config = dict(
    d_model=256,
    n_experts=80,
    experts_per_token=4,
    moe_layers=[1, 2, 3, 4, 5, 6, 7, 8],
    router_score='sigmoid',
    lr_router=0.00127,
    tie_embeddings=False,
    lr=0.00117,
    beta1=0.9,
    beta2=0.95,
    seq_len=1024,
)
Below are experts of layer 5 (counted from 0) of a mixture-of-experts language model. Rows are named router (the router's row for the expert), up (a neuron's input weights, with its number) and show model dimensions 64-127. Each number is 500 + 25 x the weight over its row's rms, rounded and kept within 0 to 999. Numbers have three digits each.
After each expert's rows: a language model's description of what the expert responds to. This comes from a sample of Wikipedia text that the model never trained on.

# expert 48
router:501463485496451508551503503498527465524464532514525498455536493530512515526471551492514537545519493495494494503478536457527497510527489483475565461525507487507474466492483460523492507489521507
up0:499501538495494488501525505465550530478535529519518485504496516469489510478540570507539529512458518499482514491486519497513527477490496506459529471489527536476485521505502512510477524498475440
up1:536534516461491484532498483456527481532457472520499487466493432541506459489518503486510488495477495485493480536487544493538530507524520492521555496481545520508469505450468504513481503498522519
up2:515530522482526522475489485482477517494477492496492494497483477542518497464491523476488507518518510476493563496495532480492516463537517487459519480499516481521509491446508505500493489481441473
up3:498511560510481512509499504501478458496480489504491509470473463470527532486483474451502478540491519475512484486512469456472533476464531507518527459498513457484507483458526483491518528494469528
up4:494472483513505549500428509489463468478518471526490534485504488485459520480504485545523478523480514494499511519483529516500506462499530534483475517517535550463508542491514506522529468552470501
up5:554496477468515483531493500507524468519483542509485491516493537477476487517534485482498509500554505495502474489469502508506479504489477487525495500484538494532488495462515506515488514495498483
up6:506502529490507497489515474550479534504496482537529491460516462476491539527503512510488468552506528468479514490477524467485578498509512498529538460517480501502498519459496520530495463492529503
up7:536512477484508471530544522531488467495492515491549451486472537483492491469525529530500552533477492553465504504478482495515472485557492458504497485519511489450504459465474499526492539480499507
What it handles: Proper name beginnings

# expert 20
router:529492503530504506504487510509512491476549537495564471504514516497514484490494535500534520505545504470492471449527493484479470531491491484440530468465509487515498525495470481505517514485508457
up0:529496556491501482528528501464553534478497546538513492499462522479454500481521558501553504499484507495472505486477535513496524512471460511491513469481541518474472539513488536487469522511490471
up1:527530514496499485516501485464506483518472508527484452463498464515533459495522506492531459501482513492474493529467587508517521518514534520483550485466512486478474526446437492526473508513513516
up2:508512512503540553496478517478522501487485509509486472524491484519529516466493531506494506506542513519514506495488540479489547479521532485508502468530514479525492516505503492510479490486478499
up3:487490568518449524487511521497488469494443489471485500514494481480544519466475460483511486542511495485508468476491489472475577511459530521509521464506505462513511497438531487475518507510462513
up4:510491478487533559518481527483469483466490501497494521486504467513440499463490492528503460481481521479515516490507532504520490461485504535466490484511518530478496526525500498513541491501471507
up5:545486479451545466519490501508513476529480499511465492507486533494480529525505489494488513540549500488511494471475499504485461482483464489485500526485505500536498503455510522536498485508473473
up6:508484528518481488504526468566468521492504503517521498478508493469502526545499541523514485527531536489473509480466558472488561522513523513497515465518517501501499514481501521539488456501527497
up7:533540492493511470539552529537478474478510520511521453488469541489495482460528515542532513530470501524481504485488499514513483531538496459508487496526520492463501457471468507519509533510482518
What it handles: Infobox field labels

# expert 26
router:498457477451469488522507516501533500513526551515494504489524474521504508476546493498522518482471521519475505441518546488506486488462506479503528478486508532523539498515518509519524531466513475
up0:502503544511478503498533517467557502479537539532517471512491542500486533481561567498546508508470510525482514475477524517505519474492468474507506475472548525496510539455500559472500521521491447
up1:534527501494511496513519498453520481535471498514484480477514471552511467487514477493496490527476488542505495518498552501530509516512526513550527514454518487512463533428476503515499489532540547
up2:485504521485530548469505508451537506483517498470493492499501483536509486460521509464483514474530474486514540469459517485484517473532523471517514504504505482529494516492508518501477480496486467
up3:497506563526483516507500491451476471487481497492463527520470481505510517483481469466524497548492501505495458459516478476458555465463516536511519503526490454490522487442529485499509514510462500
up4:488452488471518550510450509508458473514504493534517526496465479510465507486500470530523471551468519469495516490490519512538515466498532521492517498487507515455495537524516508542538483518459494
up5:541512505503533467513511513512517465535506538487471484517501539499479488525507493483529507488541507504505490475476499509476471473486484466465498514486496502535497515450509476539468522516478468
up6:520488515530495506505479486532479529501526490499511504514503504455509532508529520512496486504470528531491506461471540490503553489523529507525563473512511539532503493458503527529459475520542468
up7:538483497473522473567542517517461481505512516508535464514458521509508493484557536538531522493507508539474500459513491534547495486524489471508506493485488486505513476456483511507481540487486497
What it handles: Prepositions before objects

# expert 13
router:500444482473487495529507491590486557500518528494508492500457512502503515535519512507558521515541497525489477477527483502500514492493452472472488502486507463491543535524521505548494514480503490
up0:487511539489512495514532516476561568477504530542507470501493511494475512486535562511560523531484522514495530480468503504517525491514498524482510480482540514468498549473492510474475518537464452
up1:555526490488518485534481518482513457544472514519497457456492486502506452492502476498524473516461491539499484514475556522534517518504528512552508503474558507526501505467468523511480486510542514
up2:503535527526555525519489477469552515486488486470506486537494488535505520463479536504489540517505526493497535503502539499467534504541517481478484500549515493515487506514505527495477477455471485
up3:495492545521467509503512498491508489500459471490483503505490458464533527480470501477505460513506506488507486496508468466459566509461530525520552467499505443483496498473535483477540506488453541
up4:505458488509559554529465521457471497467512463500501540501493466501444511472486490508520490526468518479490501494491475514500516455486520530480508512516548540481501560497514516519526505538489480
up5:535500488457556469545489493520532491508474517513460474515499557489454509544537491498496500528543488460510445481494503491507473505485467472506493548475515494545494533470508516554491498509485458
up6:517517516510518482501511456571470538514516484504536503497521500471499523554524513506499494507497548497480495470485528464496543513530520513512535473502527524506517525488494515546477460496532503
up7:542518470479512481538544528527491472499513524504547445505463547479476470486522523534523536517482497529447487496480505514533490494541476481522489490508526501454502476468479504524478537493490503
What it handles: Names after colons and bars

# expert 51
router:515500498461479473492454475513497538518485462509513450493511497493508478470497501495485484530479452512467477458514484447543488479519471476504592470495508550524499501465459499511556508515502511
up67:520462516472500487480539500487470524508511538522502526518503487523531538473457492529485481495481467524496528546506474528543493511493484447519480541510507538505480517503486460475467489484513478
up68:521439454538489499553531435502492531465472541522475505484481512468481514506512534494496510517538456493508472516517497485540503476460487497479525479542537514491478485523466498534521499515505460
up69:546492471472465551509505538497514459524508448490474499500477489501521576503509516515460523515528502496468477472475490513500513504457493509498495531479494493502496486487479455454527544506528464
up70:477520509542520537485501494559501483528480543496515515472473509490520526479538491539523505490506460517532455484529549502459483477460517506482477469498499512569516467505516507488524499513511504
up71:558534512489509514491487530490537465517534511500517511507563541501499530504514512499454529461470524498476486547476526506452543474524473478483484465495477498458489491481504494495507499460528531
up72:482484494490521513527508511475506530449478514508485533508483492528516532461525483522520459491469518442466522464485471500470480514537504491547493514484470520510472522513465505524526539507488540
up73:478490509519502492533467536520460470530508457481516490517474485527515486511530520494455505491490471504512463470517509495517522487501502550470474482494487513511442496491510504545486510451492511
up74:489496467508501520459467512474468484516528488519501526494484511490503502517472467534478504506524484523493536520528542512476493504526520476531508509478460481462526459475495457516460501505505499
What it handles: Name-internal word pieces

# expert 8
router:473491469460457485569488487478522483483480470498515495521501434536513532536456513511488491468510484492457465491465492487477540501537477484485525490504505540472492507529456484535524517467508525
up0:506533527489482519488532508467517539495521527504514487506496502493490521462514527523549489512485514494470515502520514500517514457483484488471505456491515547483522544501494556510462523498481478
up1:537503515450502502547498464462526473499471497530497474473515465526504466501511481504526498504493487487486476521463571500521534516532501499518540506469550496524484504456462503524473523516502518
up2:532545520503537538494475504484490533478481513464504485509498492512529506490485513486488496509516487503523518495495527475491498504535520461502503498503528478530515519497502523537483481471445476
up3:478497554499486505511518491482484488491479495488482509464487449470542531488461476469505478526488524472514485484501476460462559518463535517523540459496547448477494506471537464501503512494452538
up4:497444497502506554500439505476490477488506464486504517511499474503478516485487496521531469508480530503510543493499525542502507458520538544468513505524524539479507541495520480521526474526465498
up5:553518484466545463552488487501527482517488519486490478498496504490480490517521488481484487509535524511490480481461504499532478494471483468511510520482532486525487515442495494540463501519486481
up6:521499521513515487488501468541476519483516466522523523482525471473509550522509520520497470517491531506506522479473531487499575504519522508533537466515503503505493509463491522543472463496517503
up7:528525484490516480543544518526485462485474507501552453489500532478496496466519524528499541546472516544466495501476508502535472525557496468516498515499514498458501471459475507532481541497483515
What it handles: Birth dates and names

# expert 24
router:510526504512502480506504506526539502503536442471526498496506487499488455490498479473512510507516528492512475487498522510519508483519475485483507506510493487530555516449491538487506530507498495
up0:503518548476475504497528505464540565503497538495532482502477508490465480486526542510541530509504500507490543481496519496495536476472476489481505489460568505485503528463485512479465503492469471
up1:535557493486527501511513444466515485528480456559479491464484466527506472514511487493538477508475474500476488527475549507523528491503510519499533527473536506508488493430468485527470464512514530
up2:504521522496544535464504519476531519498488472467479510507476512545522484466475498480498530493507482493482515517503539472472497474544506468459494503528524457482510531502501491511482474496486504
up3:490529550493484519488518495466490491492487475467486520489478460470506520500482476468504489504539507479516467491507486484485546490437515537525514486480511454490533499435531479494506511510467512
up4:509445496484516553517459506479486482499537466523528518497479486528449523477480481513509483534465535476497516480495510528525524476504535546487513500526520525467512529504516487507531469506481498
up5:561503479454541474517493483490522472524500521495466484492510540498468519488510464505478508509543496481521491488492504514496466489466499479507491544492513487558495499452509500535480520520498477
up6:480513520524515508479505448540461530502482471502510508489528486473478505513492518490490464543496540507482512489472547468505539538544543524536543475507488523517505524483504537546476467512523482
up7:549545482479521455526512541527472488472505493521532449528493520471501466476534509535501519489503508543475522503472505519518482522528497449493502481506519524475510472468457502538505531489471515
What it handles: Passive release verbs

# expert 18
router:511511521471496477555513502498517479530460480484539533506537476505478477503544520497462485489512507471510510515493534531515495484547495474482519486460502486511521484516515509513510488413477461
up0:505493530483508524492539508455539533494532550535514492515493535512466499465545546509578509533486517519485474492480521518519514483510497490487500481489516479488494541491502543488469511489478456
up1:546541503471513495525515497471497469536459479529495475467502439515530476483489478505498478499476514511540503528457547514519529502506511499521566516456537465518465513457475492522492510521524505
up2:513509506497559521463496505477528517468523497478484501513483470542520503463512479464483505470515458469504518464507515485483510481540519476481501492517524486523491510492511530536485479492460490
up3:478514527496498477508509507480472476478491488482481511490492457485522536490480471473500482527494494467513457503505475470495546484456538525518510461518546469500486488482527485497518492494468506
up4:490474511491519564523465507478473479519484438519491532495495481523472522486483475534516485524481544474494519507498502518515532464503487551468493507527510535471513520485517492510536479517435494
up5:554497512470541473514483502488500464529500524485479492502503543483471494522535449461469503498572490495530476485472508509492466489489489474525522536493506488535517536449512526549484503526485477
up6:493509516538484499500516457541457515486541492468532524510540435508504506530515513511492472511490505492481534496478528497487538491537512488537533493537483528507503518511513546541481425481503500
up7:539527482499501459568530524519487477490526512476526456515496517466505475482535563534529530492492525528463485488468518521527490516542500462485506487517525465471511465482482497521468538504498468
What it handles: Prepositions after nouns/verbs

# expert 57
router:486520484495468502499460523525489526472536495491546526463510489477492521528523534472523502498490510504466513448523476486527542498490479472477537514470504492530533512476477507501530544473505467
up0:508528533532491514492534517481521557482514509494523479502467501496492513485489551499561496498477499526475517487477529497493523471465472508488516472491543507494491558459498535501483516517483481
up1:543545506458519491514495492473511478521485487543493480441481494510507474508492514502537496493526493514517496531460559519540531481528537520520520512485510486511465519447463489507476482515486532
up2:511531503508552514498484511462495500470485487501470492498488497533523513462462498496482492476505464493478530485479531481477510479550524471479500514524495470524496521499508475536489486508442478
up3:491517543487500527536523498486483475489480499489473509493468484469510531487486481474511486549522508484523436476515474488483549506462528520517536471498535440483507498461525489522519515514492516
up4:491452489477514531504451525489494464506503485540498506507448512502446533492473505548507468540475525465478520483489499521527547468501539535484484501512527545493498544515521496512533488528471492
up5:536506474472517476536484508489515478541471569464472485506515530491466501524526496495489487486559489465528484490457503534463486495493472484501503546480514484522481508479511492522483515500503442
up6:518484546520496488506515470528470524495489513505533514503543491479500524534517516501507493527511543499478484469450548486494561511532519500521519494528531501482505484468491519532493454520521484
up7:521524504485510466517514523545458489502508494515540434480475560461471458508526532540529503511499499543457503520496490506521486490565510447504499494492507491471519504478468519516498549501498515
What it handles: Sports season context

# expert 30
router:496502481448519510483485504518503520467520542492566487486482511494497509505481500501548514493499532496472555464534478516483489496481495506491497482479462544512505506533510532486493505495508473
up0:511493536468506512476522520470553545502492525519516470495467515489499520475516542518564505527476525487499529465497521508474543479477507531512504462472544522479493542495491514488490529495511469
up1:522521499452511509497526488451520469533525486524511490467475470510509458509529502488523498479451495527491492502473559522522526497519528499525527487465520502520475509451477483533497493522523525
up2:504538519461549547476479507459515505492506494477497498498475510527515495463490519494481532481512503493496529471486534468482519500539522492492493515523522492511493557501508481545493480499442495
up3:487522538507491483499498513511471479478497469485469505496474470491520531511483471465512472508487476501527490492527470456468552495447528512540520466506521463496509489476535476480515514492465523
up4:479449502486516544516440518493477483495518464526518516504466491514453537506480500523518474565469555487498562492498523525509539465510511526486509515520506508482519535501511479512543458513458485
up5:559492473481520489539490516507512483531488508489462492505488509490474510512540496500491497507528485469535462472495502502486472472480497463492489522487471508541492496462507504542481507517498453
up6:516508503512493522493514472532459514473523499499506506515549491470519507541510495507502487506503527524486519454487549493490547487526516523558525473524501515536486496455505536536490487496533485
up7:492525481488523474569538547529464469489498518495550454516487518488487462473516525547534508508501496560466506481494523525520490509545497455477518498498487472470512466463482488507494551501479503
What it handles: Office titles and complements

# expert 35
router:524504473520459543503483506495493488506468480470495516436511503497491527486490521449540507515489500485481490439504544518467497496505466485500541485497476522478534537472450469509498467502539424
up0:504514496500508508480522508481515575478514521505507480534471543484491513467547534498566507507462510487468511486473516516491540491493449513474508453484538549468505547473492516499488498511464461
up1:534524504500512492539512496469521476520481503534485464440514468513494472504514478484516478501486474540478491531483575501537539508508524501530534495448505495486478524455463485516484507513528540
up2:489529525511526523462481523482502518492508483490488487498504494532514517472477507449511537492508486505519513480497544496481532490551521496496503491509524460502478519485507500515484475520450471
up3:504517547519477500502515497493484486477467500466472518498461454472500544469500481491511489562502481474521463475499472474458561486441512524492529499492528444496515497465527504491537519506455501
up4:492478493484523559507452507497458489494496492498497521472491496503473529480490470506512483541448533503516539501489506518515504475482522535449489500505527550465519537510508478533506469496461485
up5:553512483465538495517499489507495463528479501502478484498497530493462525533528515487473501495534480492533467472483519465489459483429491481534509535473502489532486503463504503555493499513489479
up6:504504516523511514500504451539464504490490480501510504501520478470482539518517506522506492521528506501501512473469537477486555497523541515522550488520530521495481526479496535535501472498522472
up7:532507490475501488529537507537483456491492488502553416502471521478490461486561529530511545482489503550466527491507523500506495510557481464502523469521465483467490478449475513525494532498512494
What it handles: Section headings and markup

# expert 37
router:465495510510466483499490470534492517508509487442588448472492482559496508503506496497504512498519499480520489463562495496457504527468464475445515498481513518519533558491504510527532509504477514
up0:503487514447491513497519496470531536469456542552510463499490504495534482461541550506554521529450500499489502492501501500501527502488471524504506466473536547489517538478488559486490512512487461
up1:526534527503523495506488476471520473532471488517486485464477460522492452502524466490530481532490488509499497554470550537554521474523483477519508532475520488488493503460459523518478493521495521
up2:472541520501536529475470486485514502503467471461487490532497494536536493482470529472513501480524516482515545487496556492482505482530534482504497519519503479505513512525507509505483482459476476
up3:508497561511483515513501494475495493482463472500489521474474479477504531499473482467507468530481491489522464476510476472463568494459496528526523451490500454491501501472533468500543499493453516
up4:502473490477510558500441506506495482497504465509501523502476494515473472492490467530495474510488514494494528495482540532470526492503509516504490505498525538514524541470522506540574464526483502
up5:538481502467512493524487478510511487515484507505505474496492551479468524553517515482500492537568515462512471462499519529464493492498468482520496532466503488561474523455508487544498484486483485
up6:513500520511494501499513464549463530500506483506540529453516491470496542552529534492503482500503541501479496440490522471486554504520519524520529475510520502507510526487494525546496464493524501
up7:530513491496524476533537534520484476498526504492540443499451544474473500460533517543504523534488505544468509502487486506519472497542492458510496498513538501453498476491467540530507539496500509
What it handles: Table and heading punctuation

# expert 10
router:516502545471496482489471464460498514509501515509568457499488523544499495509538523474520500487509505493485532419549490506524499502440505511522533470497536538507503456474460498520491482483482503
up0:523535517484497538470516499482503551470500549535518477495475516460475519479512542519554499523451502515482542495492515501525524479473469524523497488458539513494510534485492574501491505512472482
up1:536513506478524512504487486449523479507509508561502466471503477519525456511492482483526508513479499528468485506454574517556520505496518544524549486476536500539456534453458455506466486529531522
up2:501531523504548521483498510482501506496487481503480497532467493512535536460507508513516503502535478490517533477501520484484511481532542479481502502524531488513491519482524488502480497503452497
up3:509509559513488511506496501495483478467469487496486529488479468452524519465484472468495490542519525476528469503508493487465562496467522508509543491495520435500517497486532497500514520504479516
up4:507467514492528587519465513478472485469539483518524533512491475508477537501475472514520477518477528468502542482521519531501522451492521544476485501508538544487522535487527502502515485538470501
up5:530468499492525450525506497493534487544514490497460487524514535490483502511519506514493485521524470470499485435489508493498468496469493472483506540500495483501467505439496519544481503520459460
up6:516511518505509478501518440551460518488526504512548504505529503467493507548541503499480483521523555477470495488470514476517546506525505519525527480505513510523516520481492516530487481489516493
up7:520511520465520474518541519520494484469521523500552458518469535504501514464523519525498523541485499561446484512490489501509492489582504477504510492536502501429508476470478500539482514507495508
What it handles: Mid-word fragments

# expert 19
router:451504518458502473558486488513569534491482463488550516507492506501498449517530538511485490506560498470520517478466488526521498517507522485504521466510524502467474465499500497495516514455485492
up0:521503519482485528482540516476522546500526523508533493513434511472488520497505561502571501517467522498490517485488549495499562476479496506477507451479532542468477544525495503479469528514497471
up1:544527511475522489531498471469514489505474482522508466481495447511508456493486493488520479502499496497494464529467566520526524526521520531516538509485542489501469525458469502537471496504516519
up2:495548495492560524479478491487519500474479459450467498508489493536512508497492520499486501498495477505538512506501531479467529480523518492504487510514519538519535546505511493498479479470422493
up3:480506580513483497502517505500507509474498487504510501494490472475538520479477474494505474525498502471511488503512489468485566515458522520503529465494528463486502518453535483494524512491445532
up4:481494494484527577537479515496480513494491456524512527508497474504455522457466468526527493552511547484519516505493533531487547468512532556488496517535538517488500544515527499517547492518480507
up5:520514486465533465533487503506501509531491518547483496510490535485469514522525492502506493521543521492532488442483486518490493495468486495502511520489512488533494504462506493565485497499477477
up6:507497512512508478508506462548496549499521493520522512487523483466510513531519517515505486505534553494474527464471510503530555513517532515520543460514516513498501549485496520558477469479524492
up7:499510495504516469520542529541489493468497516493567442495485531483496488493544516534508534521491506539467521492478504496515493517525497467503511489504518488452498472467477501538487527482488525
What it handles: Capitalized word starts

# expert 17
router:502517467490502513520494517477529485513468487503494495494502502496514523494469523529489501477539452507465508467493481453493492518480476489508532497504531516488498511500479486480515485479521469
up0:505531537481479526495533508458551522493521550528509483501481519488490527486533554493538512509459513486467494474474542484500525477488483518486524488476529507492477517496499517501465510512497453
up1:553510488500521523519487484455516461525506500539489478453509495518490466512516498479520486494492487506485494534460567500518536513496483500558528483470537482498473503484461504520446492523520540
up2:516518531493554513483498498450493507488517507497478502529496519510516511479480530499492496512500501508522519481498545496502513505540523456483518494511523481500501506496507486522482485481473477
up3:491505544488498497509506503490491477496489475480475503496470466473523543480472484492506484529517506473525469487508477468496549495459517515517522453508512451490502492477523488493520479470481515
up4:478483487498541538532493511506494470483529475524496506493488482491454505472476468517518479515483533494504531507493519490500546478522544560461492516516559547527505532480516485500544495506443483
up5:533504479456532473514479510506497467509496522517467483502506525486466526542521459504486490505528509485508476479475485471488459496467472485520486508496533487539502512447498498535486500521478481
up6:516501528516506492475510464541479521505500475524531502492516488476505510526506509520496482530527514505489527496484551475466585513534495492529516473519483512506505503490492526534497447470520494
up7:521501488492523463534540519537476476500495506504552442498461544476484477506520539537514528512490495544485503480485488504516487525544489466505521479506519490458503460471468502523498539493471503
What it handles: Location prepositions and directions

# expert 62
router:536471538479437514583508482490497473476488476520505480484487465517512484535513519510494497505524508448506469467548529472527501472498468497514558488492509525487491495514457495516509480503477445
up0:509518519473514527522555526470494506477530530523520479499456529478478514477514561518553485480474504512489513488528497508485534459464498505491520458488528535485499550495479519499477534497512482
up1:545522510475516516521495495458539462530469493547494480467509487537516465494519479483522504491487502515514474519493579514527539510516508503544528524502542512534461510464457489519489502528516541
up2:510530520479539522515491515488467508470471488479485492505466482524543504465483491505476514530497490489520499486488542493508527480535527474487497502504520482536499521512520508523466504471439491
up3:502516548527489491512517499492489486480484488499473495465468482470520535486469491483514495537520514501518468497508487466471557476449542524502515468511511460487504486473533498498532508507458509
up4:506457484525503542494462515491486481504510441520494529509480496524479505480495474527510469533472530479489530522499491531539523451501490535457497500507510548440527527490506516510521468497474504
up5:534492480471510470504487485501500466539475515508499475518519537476474481521531511497459513525560516490517472462492529504507473509470473500515517564491494481541505523472505530544479524507481472
up6:504489532516490476528514454557468520490517503512510509503528468475509499508520519518496472523525526503495507500489547461494522491527534493534535483535505530511494531466494522565490445512505506
up7:524521490478524483512525499502492461484485503516540458519487517479518484461530534528519535508473501544486514487483505528517502521555500457508511494522493503438500472457471518531501553484475514
What it handles: Hyphen and coordinate parts

# expert 58
router:519508518530470505532510496524502511519432500457565474471492493521497474508478533503488497508518495438517504466505511478502481553527494540497543499513493455519484556524493490506545492507497453
up0:516525529498472503457521497482525530476530531518517467501488539471479485481508569486564502517454497502460508495490530512495521510485479517511538475483525531473523547481493518466482519529483468
up1:530531510506483493503503494464526475535481470531502472443504476527513470482518490462517525484470497496494499510469576500537533527513521515509547496489525489520464525440456523528473478508511507
up2:514532543494531550479467515473492490492469504480498504513495475521537502463497525489480498477507496507509500463471518491483522498532502484480505483526519478532526504498520529519505506491436479
up3:482522562531488506516531488482484472485471506497500522495446458474524537499495467474514488555498527483514489468489471478466566499469518518500534463506522443502503505482534480492532521494454525
up4:513483491508541573521453538466491480480496456498515521504488499501482498485517482510512446520462554490501575480508541563523510508486523527496514498517491515496528540495499494507533505516495504
up5:537485481464533452539497469511502461530454520489494475522507534493473517532516513512469515520548497483530463460490516486482473499483479483512510547493493484551485506495508502549486516505486472
up6:511519504532509492509514461553456517508513501519531511492509490465492536522499517524506489520515541486493518471467549480507552512528534526508533466518540509501498533480496534560483478498519502
up7:523526503483513463522542524524477470495521514512572456507484523473492483474520533520516527501486513530482528468484498510541487521541493475504513484509524488471499479463470511560486530484479519
What it handles: Section headings and numbers

# expert 39
router:474483492533490499513484485487484511482510469473541447512499518498496525500482551500508512502483480519507467467476553561557514516501520510481498461485513463535496570511516492500518501506526493
up0:541520529494501501472529507474528537480520539500518479511468522508483507472521552512547488507467513534503508483477519522482527496479510543472506471501540497492473550486497520506459526503463475
up1:557513505498508501529503485464510489531492486542487489467484476515521492522515480475509484487511511529524484528460560531531557508513560516522527503472541509520485529484472472504466485531528517
up2:503533536498541498480471507501521514487505510474479490487467491529493535461492517500483513487502489503495540486511538467489525494514529493497488484538513474511516519491502503533483481501418498
up3:501520544534504489540512497508481453469500484487480509513478477467542534473492488490494481541517501503524462494516469489460540501443523513523514484503516457496508504499530505506515501508485495
up4:515496501489533548516444522495476486475532468506499547503479499494456535496478479522524485524486544483509563493504513537510517471497530545484493521516533541481509536478512473491527478529477522
up5:543520482483525452537502489510512468534477505523480470523490539478471497507518502491458478525550527493522478474492531499496461507460443479499503535478498503547508527445504510551507496510494481
up6:525498539540499513508502469536472509506482469507510507512523479461520520520510551517499473527520559491522520475455534497479556511528529518554541485515505520523498519502494522557491464500531457
up7:506499509470503461510546521529472481500491526496553450512471538484489470485511528542514527535477512547456508499498481492520482536546479442498503490519518472460514498471480487517469516489469497
What it handles: Heading ends, list continuations

# expert 16
router:501540512465449476508474476515493537484543484502512479478487454494511517506504545522495490493528486489490482403505503485470489507462489496514499471523520460522505463462442490492497483484499495
up0:500504513509501524474507513502519542469509535545496467506497524482481509471544559495556482518437489499490532528471508485514505482470470524496491492469532517447493541473493540490469518516502484
up1:561525511495498504510501488455541471532484484533492502461503480515511458516494482512505493496464494498483489523472571498532524518509507494543524501460535510528476526458453494477462492526525526
up2:513527517515541526475495503499494508522491486484495474492494498511533510481477498489519500506527486528508525494505518461492509477516533466474494501526532481516512519487513513516499465464458494
up3:506515555532474496514505481496495478480483456514482510472500446476533531486470479475482489519506509469511457506508478471461548507442510495518519452494502448491492493476513468488515504489462524
up4:486466489529532586518468495485496493506522470529488524518471471525459519478506486519521478506484520483496520497508495536516515481489521535478479509521527544488502522482521473531548437527471507
up5:539528493445515481541503476503485476526496525505498480496483540485471521553524509499477479507533521490537463457473527489487467481472461482507494530458525491541471507444511508554493515501468472
up6:524498521491506505486518457532449548485518498522525521504505466450497530544525508510494464504513554484497523462470509485500562496538499510534540483504518505512496501471494507525485461489525498
up7:531523516463530459527503517526498478490524495525526475533476542491494508468545523525512521508470504543463507492479501518516474500536505459502497483475499522463500470481485516520475541507461508
What it handles: Digits and word pieces

# expert 61
router:517473526491494510512491424480517535472480509495550475507509505527470497508463526522540546486494470510489494438533480493494482537526509499482511486480573515471464512499456517515517493512468490
up67:518478480480500474508516509493451495504510559519497519510481499513517529496451496519500480471468480540492516534507472539516486513507489456522459543522533536514485525504478475502484478500507499
up68:525466484534488494562517460493483506494488522510511507499498518474507528498500498500460509537534488499510481518524474503552511487461499493497535476548506484489493501551457516533527499484512462
up69:517469500472455534522510518503512465533503483455501480515501486487532561532492539512459532523539535487490461463487532551485507513472491504500502516517495483505494472484493482457500530476523455
up70:478510555522515531501498494557486492502486536498511520467487518482505512461521498543527496509516458515545447495511560547467496492485533515475492486505492513551501464514508508504545497502524483
up71:551525514496491501524498497486539491513510524513497523523547515507486540503504515491465524449461494514466490528484535526490551500531483484502495488498488498469476479457520527501503495467484529
up72:494465497468498519526501526468506514479473544526478520519486523514535559455516470522514454498474524446458535459477470502471458491517512484540494505500477523507469491525478522527523542491499517
up73:498485517506475498547492534522474493516489488496527514501500478534521491475524539516458541519467479487501476445500474490539519470518532523473489498492505508494469471496510511557475520483476510
up74:495487473481469543477443554481489482522559511539498537508520523503527522524505466527466490498536496490488540496529530506494493523527512463523537501498476502462507443487494473478470518482499500
What it handles: Suffixes and sentence openers

# expert 31
router:482517516528489510552474507477486522484502481478517476503528474547525528516486482485528500525497532489442527469521481494525498465500509478424529527467500525546488543505481527499532512496500495
up0:518517543506520519455505528469559519506501549549519483506466526493483500463536560509560504487472502499467539481473509514490534478474490482486507490491552504482495524491498562493481522490482471
up1:532554509468496507503518496460498453524460499537484485449511497527542468503495486486524486508478516473526496529462532499511536493541523484512547513453504493481471533459465483519483505492528507
up2:452523526503525513480469529466523522518510479460472488504457502530527524498466507496518504487507481480500521505503507480484522472547531487453482522527517490514486516492509479486521495485482492
up3:485534536513478484483509494455480480507500473482499504498473464491534509491485461474503487500508516503472494498504503490485528476471526502518536473498508463513523501442537508483522491482454547
up4:468485501485533549531448515476488474495505464503502532498483488547450538474481480539512472540477545503471531509496524537517523470498519529477493521522534541508519542486524504516514484508474545
up5:559507501482525506533511521541518470522473531500463479522518549487475507509536493487492497541534504490508458480496539478501473495444487485489490529469496475535508534453507504530484519511491460
up6:507510508526488468499523473543480539520528479513510511492521497474513504524511517522474479498511502520476516478461570529475556510521531509499539465527482520507491511476508523517518459486510471
up7:538560505481506464550533535516452487489519498516513470510493538469517488473535511539533505530489508543452502479526502532482478496575491444483514490511505506463508475478485479526477537508478514
What it handles: Clause-linking connectives